From a checkpoint of a small mixture-of-experts model trained on Wikipedia: 42.2M parameters, 96 tanh GELU neurons an expert.
Below are experts of layer 3 (counted from 0) of a mixture-of-experts language model. Rows are named router (the router's row for the expert), up (a neuron's input weights, with its number), down (a neuron's output weights, with its number) and show model dimensions 64-127. Each number is 500 + 40 x the weight over its row's rms, rounded and kept within 0 to 999. Numbers have three digits each.
Before each expert's rows: "mostly gets" lists some tokens that are sent to it at least half of the time. This comes from a sample of Wikipedia text that the model never trained on.

# expert 2
mostly gets: "=", "\n\n", "\n", " =", "\n ", " MPC"
router:552514508536494503523555535502570521539599547504505532490518485503459506488526487617572563467516496538557483400540536479557500435450434537412522557501493563465492474523452413552534521491528463
up0:571522486489453497494441481496535439550486493536458530516561547524484484424516487481461466510428515518482556426509531520556478444459518482512484476483452461465484524518493491512423559494471501
down0:575425470469490528419466474516529455523488482500445573522556583499505554491500480536532506528398478515506465457507536517516486500468505503472485550519487444496536493509498453521447495498497576
up1:411498429463584489437485517530521502466537456549478505475497522529487471477472539507478457503512445423555467501482502454502459501457501445500482449536491487495432463501473539522442536496528451
down1:534525509557478543471408496434506593461557498495485538540584503537509467501511512429395531419554531446536494439500526497500565413494477508492445540505511561584491447564465496459515472509542522
up2:448502456513515508475530578423469571473499541479490543483452459500536490459450524513527462506522425584535464474477535481515536578522547506478517414480421514538500490514481492546542522425488504
down2:454468536545459506585501444504551469514569481500498526554452436491520469418482497436440569506470513473462544505437576521540493486501504551468577546519511504527500519490499506530540515566493474
up3:458483524516531506508508541476525533452523519514508512472465515484548469556539551472474504535539512526551524490483470530508470529566443500430443429499465513441535514516550522468502457423495477
down3:513556529546520465541546493505521426464446479495532432492439493535555471473454557492482526518506465452494464498567501509448493550524504496532554515572507483509474487501543492497422390471440494
up4:495483509518466510429515535532471503545530467504487537523442501514457497481470495509557558460499513458496498500508491497537469511457490562472521532505489531460488520532501509477599515501523461
down4:463432567475527507497543488535408520511552415497471508475515462541490522533536467472535443427499545546492477431503524448527572443523469531488389470504534490503529513489458487536545491514462431
up5:530511526498588485512549486477462466455519525468520436489571521491464501469466474573513500533499506493496510555489529490479461484513444506484458543561610499376543517480500509529517493560470590
down5:479548535583450495553450540542466526480441560469420469550486474517533536493523466530533452513445544457502503499488525473541448509505593536489486528479462495518433526546575527492498530470498482
up6:534600462558506498527540435459566502579439472510472521468476441486466517545507527518513527490453489502510498482494612447527460527523471511519473481493523460516471540530522531456497436552522420
down6:490543525569536517562502478488527453452475553524538511485474561439536509503516458449469485448509468498521520574477530557460464486482483467541486616449489564526474570472539478517470469541516550
up7:474416506500572486492464492439521519400587547471463447446401510574546568497462454464526510512544513546475416505484587556507527492520408432466456507520414564534463536503495465551527484532512447
down7:454561539539552535467570451521482582470545471563506562589473522461483547452542531546490505542453513532467504536466457556502508526438507464510462564475497497447571424480444513632482491542552439
up8:536438499483447466473525604486493502488521460464533501492523514502452548499510436484549470552437460532526509494528496509511471489450463478489493543540449522455517476515522475471472488448499589
down8:599419429432458515489573464519478533537510493410555551497564561443466573489464495536427526478482527545573481489503563473481436465487549564504583490459496465426587457475533456546504480469469554
up9:522491578549512495487530510478477484468518504511499506504437466497543449491468461514551476457473510514586503544481435516604500481453516491449461562487431480412529497478530471508513473506491543
down9:420581488453526521488438539517464560541474450481499412459448462502513543466563440513464498531469569462540454520518459470504511509458509505442499471443465507545476539430470453521471553490467537
up10:507514539483471505477525532501553552498463495477455527498467454518446521494580489488493483545504517580538577398512483457537504424548496444502471456506437539400419525489494436509507481440522533
down10:498561521470521491450493537547526439522440524509534487398469572488468596543411504545408447495491494455510552393552549525448496453509544477500454534440490498517506481520510478482565523512419492
up11:494420518514492458510462492485459514468497502377545462428468520459479547506468530472494498523571526479515510597519435569466542533449481472454526565503524497499468482514466438510512485520512444
down11:512514487471502469543497502453432543500519560570529517543604473525507498477488487600559472465466534451484522476472553551424474444502499502510564489442501551509480521543485469565471489507504504
up12:502503537462541585544486499566511544494481486507498465451515547508467554481509551502446473531514421486475553457513552447457455456463552525487537488508543507485502461443422458492462575502491506
down12:463466460486545469486521516536530501510480466436500522497540424508537544585594526382519545502605512518517423473518445525492522434545488519489513521487522499514524526467482534454533475526478481
up13:526500482545497575484537490468511478454497419451484464431504523467453532502544466466520475550513480480565513460477493467448507419483494482420509561541525519423526514486487486531406468567456522
down13:517499522562525464523491471486483471497518575499525461444418543472560489429524479485443582604440452470546472495444417505498481511495467491508494513482443392510482518495518431549439452508452440
up14:539560572555525486451496533479528502490532532555511477439492497508550437515515552548481525490486537522533451493535482484492500502426492525437477442545489458495462517529477434516487537521498488
down14:470469546441455538493482530458500531474514541525466531518445524504402472525524521494437485502540532535389539546509472555449481435535503545451514527474551392463462480525498530485499521505493453
up15:448576470600461474490510503564430496522468483520515453539547541510419409506556461510436530572435499438577486494505482573495465464424460566572449555515512482523572434472587521509517438460521440
down15:475554518503550534559549471409529444525492471432539490528536502489462500517511452434569523565490564494492506461492492502532547480523529471519395533489541542493508518478483491454506539526525545
up16:509531474519498503519552465483578520460544471504477545520509541503522595507531500555534461554458469518540525457425557480516515506483459477545489488482494485442473432494531422503507472483498488
down16:410540463521539510446565491594510587481520492503486518532473524445516469471487418493573525535498519514555458527514546565520561480486566504546467473508500554495482546458518475553476401547505550
up17:514542456525526505527437486413585548514571548496531464465578540476487413482536480526521465457454509537550471487511497486551500488478498502512483500492513466534427534497457509452471551516607498
down17:495499429528510529466548500475476531558540580439549508466526466489469453476519474527573497560526538531531478496523488503549501510506592499427471475458531555512495460581457574483506562512504425
up18:457525512509475509424432520529566413440534440532467490489508455496561472493472516489480476568429477482489504509526515524500559546536466470516522487504554514460498506529587487474579494457518559
down18:446488485511480534480541522532494387441512518472500547418514508441512535561418540475484555451477448531451440450500542556467406528523502513483453513507439529516457478512469519498550516513489527
up19:572473509481471501528502452516449500536492436527514526501560447498477524493401553487489489455482527421557555603546493514507477494468506523490518549552507491529445503521481532511461510498472483
down19:516479521523502494491495497427481584496500496462500536453601483548533524494447498507551461475481510555592559458557423456523446450493570502493526487452482452472502441484459535514497387508496425
up20:530473446492484538509520489486488510520504509472519433537554504597526546462477495453467545515530467479470471542471537465439509466322507574565541546544487540451494433481530497467504487513518573
down20:465474533555495454387483474511493537501479518474550487544477599503555469460534525514509474508535512433457527472541494502485562548531521518492524544473579435451527478499560491487489530496525534
up21:488564557482442539490521515486470523475540558522512507489460476469552526523465467494514647519555519529475469564481457543532539566508586516539480526510502516595469501537515521463509521466540389
down21:487439490575571469570476503503505532469507509499513454465484493514517525446498547544472541489485516516453530484488468535521459516562519525547487505485567448491527560496480584534470554509580444
up22:495417493441463590508527526442542536499507444447515438476613409533537463494535542505485484542444444470471452454482420466564508529549567502524521529487481544513487608529489493606412408475563523
down22:455469487548453495443615482518419533439534445450527471496510538507499566537504539484454468463460472504414524490544528492548505480457465540517515539535467604553554555468492516459472528486526602
up23:486501482519509493442486550548531507528492525525494524541441420486480448544512575535586437519494480504532564481440550532534471499523523558472493450504448484516481466494540525533513476589562492
down23:480541438491522505544464511470518487456471519467461509484526497483515451551580462484455468561523477449475483500459440594545506449485637421519481477505523464512470490498565501522486534525494432
up24:615481422454518510471486472515605524479454539498533532510435492421531456504481531507575519536463493552534458471578508470516498451495508458495510458520509482534497516469523489491494468480603519
down24:491488480502502481417522491474481520503437590513566518514467487451436389471522485514481522514533546505491530565429510460538496495451556530490493462468460493484496485476559513561566540494467474
up25:507523441513489501495582485566531457427545530475500499520471463481538529580560453510458640483459593430518474554536509462467538498487484508451561488471610473562539455511498529508533562510523528
down25:505529512499505484440543493486485457577477477448518399505470430551473511523478517515495470431520492504470466561516557579510444488535503562476487538495437485501484475450525591479531511517512553
up26:385481512574533500511498520526531494480433504471518506467433425539460518468520423500457517450502483502482562492491523450569506538490526501551496493463473490582518513506461511527495505449423455
down26:549444492515459510481572438483475527520489512425465576546499474462491503497553558558464550449494517567538472540536504476487478534530490519487501488488520500488573534536555505437465543470498507
up27:516549525473501540530599437505436580468487519491486527510459497567517546493489435519476432509484427518554521428516518485424477538542523528478520481500481512449468537465449481496491503500507551
down27:600480466546514482524510494613543517456489475491505561463474505555499510547463492488442517539592483472538431488438464411528568439510474544503537486515459484561492488497504482493520489465495460
up28:521514493504459547509497508484492505501463526472489519539480510488460441508486473420499467504494516518553423546486473404540488444470491554463449549553510480595538490544470526418529512523480498
down28:518490516483416541498468550518534475467592527475517523616474496445471438516485450558440551506548569505442472462441492451490426549502491502504490482490476554492478499486460461515510503515517493
up29:485516487500459426575541491485411558470503502538507485470455523512436423417550549553570480466435511519571518512439508509547500478383466497485498450476508438519446496528504483558505473516488442
down29:455523487479380445514499494511508458445480476541428526486488561499503532472512595523498426474515469539488558556541549452495498498497568452519435485518484496488453489492512506545566499492490454
up30:495541458450507554515440499470540540426471529500485547505482514542515552500540496500505496503418444541517499426530517470506510490504506486505553480512521432577525499510484491602449503541515462
down30:511476523487507476461497562558463502540462488499450588486396493555500487540507519491455437428434494511534579500456481485495504543517488524479466528473552509450448489522475536516482510501512486
up31:569427491470490514492519523493516477443478555446488516440501522604499499486449568487450454475534510480442455494542492487501570501524509434450515514491536442525536508534498472560534466487478482
down31:548464481397433548471428482465451530600522612506525479505416531499516456501428522519480494523502452512456548516538475502510540490467501451451450521495582503486527471435428421477490393509426453
up32:499492469493560566489540444502555532498471564447560452489499533492520509443521541482498491472560449512534510478517524493494532456487540553486511529503544500562546508509493460513557580531481446
down32:508456447456462495506414483516537482520496499458495456500488481483512526482472464506516502540521427560487476503476518576506537527496492494499537436464496567500516506547494546507496472594496530

# expert 22
mostly gets: " station", " River", " area", " Air", " line", " water"
router:470553514556501516585484488489535508496493454585469514448463463523442495440514494568502529472527460487563436572472512571495445469521513466481505497546545538488539490439540527556438530591551525
up0:507552448554467486585499506491489538440555487517479498468474535520470481437522508547554391490419480510496496562487449495467437511567436493490419595522484518487472499560512440581454470506516532
down0:457506465569469397469421499505435522438532581479526498466484495501458454500474472482448510460504446507467512502487474509532473471440463510481524437501536462496459547500503559583495544488521487
up1:484536535511489460549466504499485480437488513524502423581511445508507598463558494520518529526454466572552460545538558519504509499408510595525467555465463452454422558538521471521518507580508495
down1:419480447444560409503528422515492487532519516559545503516471505474510483490505528453488506496484450535518514472454415516468490524523439533503502484449461560486444493544515535511491501533507540
up2:529556455487448460487506549505495454529533542467511399488522516502442440530506417475508499523474504520530396519509547475561449527562491463476474526503392544486453470495492540499493453446465474
down2:508491557553513563509415538471476503506512416597485548557503531526492483481496519510394494477528546480540543483469524474452479598494558503468540522480495456440532482541438528415566550525510468
up3:511414460521427513520508501470587509523540484501499488460473504425453502465492497502372543505463566511457478531518516483553473495432422600551470491538528490509546534485504498534449498519491528
down3:520505495443507505516473488492540455493484537471551500526556473526495564510475491482447605592465508485488462472513508509507594563516468552536514531513454511469499522543515450503474521433459467
up4:499544467505545437521509483576465500468515462451485474494527531524505502519493530501490532507458376516545437443572416499539550569494550506482459504540566517502581512574515466497536616560521536
down4:452522496475497501492536476538537477456528511615557486469509571446467439447525411489509525407496542494436516534506541484465469461521494469499529522521565475428492465536548467479457612506497548
up5:496565532535493548522533509489501528483509544524514492588551491540518393517467489577559528498539446489508381450504494490490461489442471492510567460511526549412515510551494444464478489475499499
down5:477472429525508461539486517450453466454473447476477495527527480475402510534484573519560420515499498490489493516569514512522439520498570537480465545502484444522553456439444429448438497462436445
up6:448498553497477474482488455470520548460483556552513474472517497497525489487537467444468443455577454475524538467515433472450497477553475432471498502467478466568497522520459500518483492515508567
down6:494520509514465523485510471484545509465516510526509486537525484477558480540560503475476484516523478522527527457549558482478530501548543459451538436533527488395530466501526436495540483526487527
up7:635533505448444499500493481450535503470563472502478504447520481539521423448484481541511509500516586447522493499466522505573472471432466496458464494564513551545523491496470522513498560550421515
down7:531496479490537529411528536497413566536486447418461484529410494491544501532471537483522443549517539482522451487534467528580514540449504515469503528521543502572534534493536445451461483471485493
up8:473467507486534596501488507481575491464499532500510544569583513524513440494507543468486517441450483468543522505491482535516452513484574483462471470437494535466480510512510467517491496452509523
down8:500421512471509540483494480437508480466528497441452536461488533564506468506487574490504544520448476531503436538480551537517497562501542536463431539456541522451526499513454534486502516484552453
up9:503453469484518555472554515511541439528529545502483501521502502542564505519456463517484526508536445486578430563469493513514466517499531471477582478474439604471493469407521494538514519462530493
down9:536506553492490518441428521494519567501469497536470523527473505507376567518496443447525545421550473421559456569484562519547528517482508549438507431456566544542511469619447601479533547489570516
up10:561500491530508484486522514500502440512566531513489517525517544512442499475512479489465507509415506554543418492564547529506445470469476515458539501481527504548513516520509565517524536450462454
down10:500488510495506517588470504564526450484553483516502515457549486505490487558470489521499569510548497485514568465499476520469470520481464485458508495453525476575483604400499562513403531475539521
up11:546599531504475481563498504469470505545518512525482488442503494544554482536507561486491459468495519477534546469505513537568447436460551481451467502461516520580523481476531507500454508489466469
down11:511525567482553531557449510546539501478531521484443515561494494514508436519530463548494522455484487519476500443439481513463496518570482461489511517468487536521468508515447553513531502592503486
up12:429539476555509479557443550576588549510577444568499592483521503526453386567526571627507557460481497565510474428482544446467501462544489522505563506511443511513521502501493543468512452468508527
down12:575576580526486543559397497441480463543447492494501516468552420545541442490537459557457518475509513475491501499475490483518515494535510477475528491528467542522536526519486503457411456485455419
up13:486487504527496529499534518495454571506555503469485536427503464508511543499524517514514522521499398525507447532526543534439498480505504470423520530440484492487471505420511470520434475493539491
down13:478419511496512511447475514481472514467488564434473501554479524471505542493520601534476415491408505473494442550524401464563555446463586546379499543428436506556523488524532476535450492502474475
up14:502517505566513513519558557549441470497534494430502519529562486490595525473489550439466400549475580473504500560560584428512499569442534552475521480476532512439507426442474508477518465517507457
down14:453510430576529465444486547452567488470457560508508512550495467439494472500470545527432583519476460501536507454476532468444556510457498474526626487510464553511510494558499563490560479491466544
up15:484526434502487568541619514468458516490476493527453567505433472500477612463544480506550537501491425477513455494471518558487593491537534419523517500471457530452440512478489555491552524556480476
down15:529508476438507543548501572383460462555486517484503494481497529477470565566617529525491470503530513491542574493414555481497441494484444512549504548469536468479594489488493474455498444419449538
up16:591432508517465504525549473486531471520487545518468598464460525539436512488515516553450486441486510541529443477539601518539496542520463500460534395498518469488554516494545553499464526475554558
down16:492426538552593525498460473505551517513491509483512500486514549499455550437528445445476515435527508494495463493520561473587515539551434503494506396573445519476517523498530529514495583536462513
up17:466441530476464425444584520496527469608487551423520464519484486442483507526548546510483427522484456534514467485521541473482495475437523468548523574455483487449505514505500453506463472465520443
down17:555452464445553514514510510529501561485455489466493451464471486519529471415493453462469511514522463476537524546475402466491508437502456482533480489462513471556451535507555496508493467587498568
up18:472560505489470494553509565491546487428477527459523462484427427513478514529508589499538521496487587474494411510478523445492505544564496472496506482560500549468489453471505546442569502514472523
down18:511603463487557522515470526492591489487463484489548480495474509450419465452503502454548530395527547561512474525460491418470502476627458448510480494438558487455523489450450490518486500534558455
up19:437433528494445531511482558548543500451460545504522504523517582485545480548474530517504556524440551548561468501479529517540512541517540539499472441530548501446516480546520524502503544584502496
down19:543531516498477514510469469489559496548511528524549527584496526499445461456513440521531474545488527499500521507476545467422530497436572514454464440548520455484465541540521460500538469504487573
up20:526452521483490532485528520551493486458469479516502424540556506473532554481471522547467510538487492478512503571492462554581444473455480547519510520506528506514549466488525444464462420476485514
down20:475480516451529577492489506449437489474456544544496487528485483527505514489452516502504491483500459497461494567511517462516507515522511523473468502539580450468515466543457517430478418465473524
up21:516522463496472504507458457534497482518464425525478549545424541509481589468569469420534529536501498513483484527544500527492461524544542533452495438488415500516501465481488504514555526525516458
down21:531516494460439538489525512532557482506486548401530512526535480461511559560473525511518533503467425534503549504532548608508516535487549542493511501541565447468545496550439479529515512476485506
up22:508508501507531523492531429521546515464484488435494504501446556568492515571533455464488533529540458499551537542516460507509447519545473491462505458532448426462483545600427505593420563475494499
down22:499471550464472596465470416602612561471594491502506471540505547504486458445532501526521488496496470488474502492530503511578431498455425548464418502486535454479478529550513514531517523522520465
up23:516441541477499502489498509447538465606493570497494469488459516549514452539468477562475535478490543571475505522468588522467484609605479557588507492491524488615518483482498515465520459456542476
down23:498497519507509459523515524543465528513579473488590466410455515481470463577522531546622432500483541532486522503568477488516521494513498534531436467469467533440564443568523450478564482485528556
up24:476437515490495505451501437524525496472515539514496454516532481541461530470482444541474531484499424528510514578481562467440520565512522457544492453440480453446502497467473489489520459560488449
down24:461497487473482487491509452482525365509435455478548513503560494430496410409496507512466508510496514535606507508529565487457542488536504440478465530513493465528411516471468504489483487595516536
up25:531482511502506544532485467514451475441450451455513480421421494549582521538503489517468459538542511523505492482454488515484447460482569507542517524575541510492471507452510542481531473445488549
down25:483555577495533510545482504479483490518495431477501541408554480500451450533434425492467541439441506565471508485469499386550507454527531542516553515554519506511435503516448522544452508542464438
up26:504527513499496481487405489470496493519462495492504522518415462509479562514575464536517537480502471520584501529461467582470527458510529484518518473503478506427437478471505466496465511516552492
down26:500496502488477520387558448555509474493439512493501469534452540520477586517500485380600496536463459511419479539485459554515452559454498524552476577490526522499518507566505517425571583482471565
up27:506483461514509476454557505526472514549583491472486510456380492537437487464538625487501500477477441484481487483542484566491487447526523487404530545473470471501473521436549499526513539477532482
down27:515508544556487460446490505518446520562518558450497508499399469568538450504558554505474491569522455496525561482528447490544499483463570514496559517462525493443536456439510474518524571482509504
up28:499511497527524515469479512566512542451501510515481517489517435463438518397479448440580491526508425522559517531484504519527521520445452453502466521470450554568501469443572512569510444540466534
down28:531489459467465500566551546562471484488537385497479496474543490479517440483500555466571470516486493470600539471485477489511504490479447495465414518497471483443449493473490474512410493522482529
up29:465491568513570437523515482489462469492468502535506569406397504516441471463539525501451523518461455466585498501582493544558523579465536465512495423482492509498509488517458481543478477461512452
down29:464526507519543513508514480411506490491433521531523508426454467482505441530507592413417503462439489454492491527546518469557555560535581434537543469490530530481414532513543426497512432488517512
up30:569554545470506491543491513532520480488506488530475457487464464480565476481476398498499450488491432470564536510534519502496528493525507442515531477470408504443530557543414534403525530525464569
down30:508451471475483522491530497524554516412523500415460485461526470480507469493515464481499504460539546578511532493520538524555510453556499468455550484436614529485539547492424553408429475502510526
up31:485557456503485463557528467499578470505442473497512483483552531508461488404551490544429514494534511509513535447464490539461433501522449526539522518490516514461564528433472517574476484531489469
down31:409542502427488492545473471550489484524513526468510415487451551508549507462499470475535513521467556511463543496440487500497553519487531512484416509524519482484456523525443482475533491498479477
up32:502509479520462428409495550452467545507526453467473516519467544530501557452517538455490441566446495498540518474497518470504501604432435565518463551504530499513503516422447500519491477538509464
down32:574548454481485457438516566459451431504461545469476460500512514503517569525492552508514471518497532499566576469459487505451450542492466526499545532502508494505549536490505506471479533406492530

# expert 30
mostly gets: " his", " it", " he", " It", " they", " she"
router:521504459512541502563482453584505545420538477596496472524541449481526550503525477462497466548463459516518476519509491439547535585525516548503468494502460504536518455518477459555471538459435407
up0:478545563516508463485589494519570489498531538539519480526518522461515503496480504522468478468490491493524493484518407519525479522511519511548413541514440567480547489498529485473416536587449495
down0:480475499444465483445494542536522564486535495544496495453609575534568466582414505455559485525480458507500517573485538497447485498526560490533384465443533532506514502571542463501493502529474488
up1:519470542531558535499494495467493558483480467540516430481595508486523514572436507544463496534499443480487546453479466493530495521483502539549536509499564558524516509467475507430528481477458513
down1:541518475552514459471484519500496531533470502504435513467418451530538522524454507433511475513528613428528445539508552468499549543493488502468536519488482516500566445412499519507484511550460559
up2:576460501521479549533500593470440488447544581476515446532456507495457474548590474478469495508580537472455476519481493465519479600464490478579523535514454468497471496401571475535463564475522555
down2:466519485406483483485502573478554457482472556545529457545564499445508470457509520513480498417474469517495397481524536520472486517503574482483502491546537497567510524525533481503483533486487526
up3:509532534488494433587521504504513466530489444503486537572480445527448605515503499450524512473504525527531444501492491519464498451426505492452487489493523557495485501512499563487514509547477477
down3:504478493513573511531491474497579474494500467588531454486549490533583533494450460485535564522553504474514452529490399450545477548497529549505471417488546506511417445541482489536426549480487480
up4:526514428522563543545528525521489531547520505485497520524526456485479521491499544530467527453453539480527504479513515460549492564588529525499586495509455444419497404426449515576494528450492505
down4:506452553526519470435466550460494532468475508432447538566513453494464484464544560497483505481550544490528520487445515516533497544528511540529452490454498458457516426496544451445527521418571489
up5:494513594519512532435482497542471465591545483500548513504605517612567446461479481514546518487550508510480568531435590495524491489464478500452571473531517482481517493498453482616515529474496473
down5:473541465505464609432521400505515521521463535506451500444475527539486450491561501468519533474469474508522505509559513457516525477561479523430533456533517492481517473497450544451518480498444476
up6:466574540495487533463581521460481533626471534458490496521506539515552478549449464602449483512445531515450533464551512461504463482463521530479529534559550472617502533478555478483453505530426489
down6:463476544529454477443560528472449555548583518535510580530564536550492559540518530586514445464529536552482521521473470496513468491460546495497479544499500507441529543482502532450477438502491491
up7:424457471467521498525535567564485460424496566513459464459488527486485494514502445467402468487522498484502464520487451457460465556485499484515430481465456504513534483449563590509424522495501441
down7:523510581441449493482499563494517498527530548568559489501546543413453488454496482504555438527519556491492501448449498556472525483417475506510475442527497522572499453472466499470535500501439500
up8:457507509516493518423469506484430485403498523549499470453547506497450595510465440524626480485551473529471491471460530480490483431544504464553498411577513554351485495507526461578501494531513567
down8:577491499498531570534536470496454517499444501509550463538509496501564486436461528498510499562428483466518470461454444530550569530517498495520408524459455482479456557471523475511506517550483470
up9:496538497507458502481451556394519452578544515491486532546472556382509487507449472536446524490468560496481471436539523489529559518509424487512448522539478435583441537532512455462453543499446425
down9:547503447516588441542505429576498483491555495454478580492445448601453480527515524492467493525526558511487516493504502495521483531501522484491484563490514482488485536563459461476526523463451479
up10:499511498553485530471543551473464485467544528465490509501569470520510454497499546598524458522523478548442479464490437479545480500519461451570511427464484541389450513495556517531517496464531556
down10:497508453565537520453512467514527489449472459491552502469538530437447443538454475494484491530459497463491455491499463433566487500405551517489444550532495559543497492456598549531483517428437527
up11:540463448542488585520585461519545572497535486445501479500518510404474456486498425475453466595479607507492580540428559478551455494562526534543568489534474433502517504532505491514559550482549443
down11:445501552442520534470504410469430503453480488479531480499551458514563454523479535482492576535512485487487485486551480467561496531593566544531510511504547477461530515473472492531499459491490584
up12:503531470537509494488436557507523454503617530601462492447498444596537538461488539476471531497480477550515471509536529489528477470595501514481547429486527447516481422517481534451453564510531457
down12:487507455497569438514444496453523557490511563559499420446435542516486525540477522511493493542486476513466486480463438498451509512539513489490484461485564518524488487490439480497516555466550513
up13:504483473516494515480523441478521558449525512497476491429536548472523560472492511491442497531498503461572523615473527545498491404494472457473509554470457478520478512502518494483522532434501471
down13:456518566440507547511494496510541586476449475459437507512468501492588539472530511456483471480484476527591505542553542508493542517497520474428470466507504553449479550474528525455532477511467466
up14:555498448523508465545466388504505539583523534494520529541500453500486506434501546463515510529428476498479542458484527462527427503508501497519559512497562422408471459484434517501581500452502457
down14:456502464486496454528509522540512506562557565499549485530507484505525511492547547465502408501496505493496539480434540443533526480530512539573549490393542533454567518454462509452555507461482420
up15:508527555583510495473514531493438465552498457555449553558528497509487531480452496500555534476478509532487522417467522543480538470518469534453531479498489514571509511515547439479462495475532484
down15:453528572512468472455535497493397535550556543459501528488476525519423534513434514482496453550377537514443508521519541559496499492510487466450490585459478548529485422423541515496461521466501568
up16:525500482484536538477395543433565577571488541474510435452450485485460477469520536558524420428455447466493497488487499507503480521499496481501508512553518520643485549568561468515511478472522473
down16:469523506544546465441485513527459464511473499547527545528408516510485471465556504556482514518463527506529563528450499487411477481562528481493532482463554511466443505528428481569541495477509515
up17:499482538495511508459475564516533448396556535505510471415519458508477456492542599528486601557444451496475486513516499543446473510525509527451537549523499507536532465521572506498513446507493504
down17:514499505435539503461448500546488491455533547468465529503446521464488523499539461522527493486461495525556522535501541372545538484572545464418464491526468501482473504466460481496447508488453518
up18:476514492476495473488557497498501526527537556466518462495469446494426417446466589452519459466461538483462500500493508516513478581459452513508552527485486559517472410523511532547478480491505473
down18:454492524505497542520440424479494526439524414554468494533466445509561498545516428475543575499527574505484416515441472595469543476572495520494544429566507498414510490468494490430560535585481507
up19:537476457525453456591572476525511470496514518460497484539479461500421466510474510499398474456470562509495570544559511520489459480386498567519576494480451466516446445416506558440528474437467480
down19:492485503532523508523572476449525548539478541533457519465445552452507459604490529479447509506556508494519515480528506460518494564481472485544488459485457436573475538519453507494466508484503435
up20:409533523462574467477482472506507483464462441541496541454570530541458485420415498505549461467558507487560528480558558488447473451445527557441454474475591533486490496483511469513537594507459466
down20:502496510427597516492482414416479460449485461521421417504496512499493526496522479514490513596481518477437477526492489438621473483523538565453475511500551499518519482493524536471493462486521547
up21:535457515483457432516546475498466536467532453480522518529434617444549458491517470438477547478507497493528438524527510454519477494537481478530483483481517494477563522451432469571491531504509552
down21:509526503527464474457447498584496490536468502512534440514521431579545434484488437592354514449537454498560483479550575496411413464544520460511533507525438451428494554470489468498558514522465479
up22:522429471512479462559472464491454523438517492534489524491531434603500553493515524528447461504487484520514479531512409483543470484529564612509491476518513461455494473523500508573489489559495450
down22:497482483392498493576493515456464493447497516413522506581542520530516557610453559448416518466539472478529503498507501507545468540565545504457443404471510494424580462500469533524457548461475448
up23:471471539496577535541509479498504517474447440497518490505565583507488510503494503501456484522472517491527537529471431417501511452489462418514495465525519525432488530471494502470494475539463485
down23:508535511491532513482463546490466562520578477533471554494414502542496587538476542401529509517443528515546515480458474435519576567478446489548504506495452505437563447460497499464522559548510616
up24:448478463469526420516466493573521496456571416484496550484492503527488519522509485526528589542464563401493518495450462507540468503474495467473495471502532479498547540539421494479472567536500519
down24:512516421472495502577569557511568497473528499454529485430558533476508477513467552473490523491471515467452428504569489535513586404538505529506442520475494461537520539496504498471483511478535528
up25:514496504480529519503493462557564484449552500569472468437552506509524547441491466463639502537466453541511525492455546553514548563428447565525484493528468537560476494505529534524426503546493480
down25:504454484463411437507460464493605449459457465492473468460480497549429428503520528450494507518563528489482469493577513492474555491510557494427501537551451471521493488566528514417511489541464486
up26:483426503468526512466475487575503566460502502485520483526528559549537511447448482474537477487493476535478439540435468539531551497446563553432495419458525539553510529501547491491470502519427477
down26:423533521418519499469474501493476501473490487468511525506566538424482468557483575506559488486540523443475487474510525491488471529493476537478508485464487476474585466432568536498448472517457447
up27:529567471457494461492536551433451510474534481550538467484568536522508564489502410535483532507505517509503454534496473516482472532561558474483483510556485452544524518568490460517507541630546485
down27:561499589463445555501488560423520480510498527440522559500448488441469471507466567456545519453481499485461561425484490479488452481419444464456515495558510503492466522433529507406574484426517451
up28:427529478510507499552568545487462535516549456489502493547474446516426472506483527485509521525411510486496498513449484508534485541504525626503467478478523493446523454544472503497452470496544563
down28:553450501516394488504472493525536494525447534490598489533544512587540555447518467466591462543572474483513580547510531438462462538450469489547485489498477485563511583454521448505531451493467530
up29:490466526488503447518480491459462479521448407533517432527512447459500469558469478503555518522527550508471536548425518569533439525482538506467509512516510481421522517443467549482542548520527529
down29:573475545490475483476453538441497461430500565521481494572523532529474531618449531502453544446553524519482502458454481463529519484405480511477507564486508523501480490516470529462460502498522517
up30:541445532530441530551484503565602523507491486472481531463449498564575485506516470526543536520480447520506502500463474556452494503458506487511529521522534496505499506452543533460492460523495503
down30:484564435450555521499428459583514470490548471566538466479424455534520518440530551495472590511454392477404476554558522461476535495460500483495451448511526580557500469535559493545492514518578543
up31:519511506489524438514457456572484458465518446499474519455541496475529520478471468454484492556495605429469546488514589596532471479501531480502510518483448502527445529505494536471477555588528468
down31:486449474527556461459523557477459411461431498521521468468472464535506537508465448509403426486573514498453434500490471500540464553452497456454480520505500542553410467579419503512468481519506500
up32:482538501532461552548497541543517488537455536469511460479419444578489480454568484518472465484455454424571496440539526477461515522407452452455602470475483540523527498564504524525561482448489425
down32:505536448534503482492474538493452548567456466490469436500494442505483433450544482514506505500471413462625476437550455519511513475509421430510565520548442477555425578527533426506550426456511446